config.yaml
n_layer: 9
d_model: 192
n_experts: 32
experts_per_token: 3
d_expert: 128
d_shared_expert: 128
activation: "clamped_swiglu"
moe_layers: [1, 2, 3, 4, 5, 6, 7, 8]
router_score: "sigmoid"
normalize_top_k: true
routed_scale: 1.0
balance_loss: 0.00146
balance_bias: true
init_std_router: 0.0365
lr_router: 0.000541
vocab_size: 16384
norm: "rmsnorm"
norm_eps: 1e-05
tie_embeddings: true
optimizer: "soap_variant"
lr: 0.00481
beta1: 0.95
beta2: 0.98
batch_tokens: [65536, 131072, 262144]
seq_len: 1024
train_tokens: 914800000
steps: 6220
dataset: "wikipedia_en"
Below are experts of layer 5 (counted from 0) of a mixture-of-experts language model. Rows are named router (the router's row for the expert) and show model dimensions 64-127. Each number is 500 + 40 x the weight over its row's rms, rounded and kept within 0 to 999. Numbers have three digits each.
Before each expert's rows: "comes before" lists some tokens at least twice as common just after its tokens as in all text. This comes from a sample of Wikipedia text that the model never trained on. Tokens count by the router's weight.

# expert 11
comes before: ":", " of", "\n", ",", " in", " and"
router:490515493563569484549420459483601502489492515537512484565489559500515489477495548474476463506494450512516497499510507553526546500425557522487550599493416498509444488462512489496560452479517597

# expert 25
comes before: " |", "|", "-", "–", " |\n", ","
router:547522505506492505497532499526555401552483506562512588493481520445475454544440456472420431476534464599499545485571508484484454462526499512510546476506556491486443478542505502610481484460510482

# expert 19
comes before: "-", "|", " the", "==", "The", "==="
router:533570422528503528487525521505581447576542468527544483493482565476412479525460492504465499424470391498486471610506503533574480479529427518551517541482519438559564507550495550544528465538544495

# expert 21
comes before: " ", " and", " —", " +", " but", " The"
router:531443514504526496538448504511511494544530532522500491454511517497470490470546542503517536582523456555526504438448468540541489461491545545539528496512503416456555540519509576546537445439514532

# expert 22
comes before: " ", " \"", " P", " Total", " •", " No"
router:552471519547492535465512461539472475508505463503507514449584557479500446510500461411556474528503578528437496457504479503506460507466513515496527523544506510463490570475548460470492462516560489

# expert 13
comes before: " of", ",", " in", ".", ".\n\n", "\n"
router:498474467561555500467444557510557487495495495556510517545475551518498516410475528517524418454557471556535560526580553555539541484492511483460512534465489471570476456445483468477504494500548525

# expert 27
comes before: "1", "2", "3", "4", "5", "0"
router:476445502524553477519560484501470494510514496501531512471488465399454445526574552448567493499512575554498532390442488482523434445519534428529492528489503445457494505464504510493536440438479550

# expert 8
comes before: " the", " to", " a", " that", " by", " in"
router:574483506537517549581569474510493474597491465449494534561603535512468485546500518553464491507495461481478497469448398521531487378516553494500470583509516554464550500524477534449468488475499533

# expert 4
comes before: "9", "8", "1", "5", "7", "2"
router:517444498553566514438541490581553494470503414456544544523555498486421464519457426510507493499475463551542537463508475410527560479489564564535506491558451510538491493532536475537525476496546579

# expert 17
comes before: " to", " of", " in", ",", " by", " and"
router:506530522530505503532538519501473528577505468543528543558585483508466519526487565559448475494466474530507486451508475500546520422453525420500532570499508483516470506506463574512478515477508531

# expert 1
comes before: "0", "9", " |", "–", ".", ":"
router:500479422543495503554523463568599501511461466454492463414595592465476445488486492497499505544411462543475495566430542447490474482494545548488512511497500488470459530524482480521510435495520534

# expert 28
comes before: "1", "2", "0", "9", "3", "4"
router:516432424515446529514523536567557515509551461441440499489573539430436430441482493561497527574510492580520568501484504501544456547521555461540485521430498515511457479526495513507522368473534544

# expert 15
comes before: "0", "1", " |", "5", "2", "."
router:485490555559535469530539458493541437539490522501545503526584508444471477601537489552449484538472425537534527472481440420534523465450485469464503470538465554470446475489505538575490422544498518

# expert 2
comes before: " of", ",", " in", ".", " and", " to"
router:540491513545512479556474589520505495582461481462496519489532505487469490480509540407424469456440468508526494531590472526505496406508522471531504585512549468553450467507485506515511530465520585

# expert 18
comes before: ",", " |", "\n", " (", "'s", "\n\n"
router:552535449516478521490533576495514466544490471479511511590471479487475444543504527493497446519480514522444533546555520496542542515554452520497556533531483504381487494469496547505521407477503510

# expert 16
comes before: " the", " a", " his", " an", " its", " their"
router:537512499536494536460551546512432510521513577441536530454570492424485484567548547517488504465500437467448487440484468484531525476511464439520507554510536491443481525487523573525500459430546503

# expert 23
comes before: " |", " (", ",", "\n", ")", "'s"
router:497489580527471545533467535489540430492475496475532486596505498508508504496468494446482497509503576530453468493491550421514499516491472452535544581507444528442496466401505523514519424460539514

# expert 9
comes before: " ", " |", " |\n", " States", " +", "'s"
router:558517488511509570550498484511543445507536557453516497503494510528510512452511518547481486535491435586494600523492505501511496457465494498521482519506531445523531555513430489496577500546559499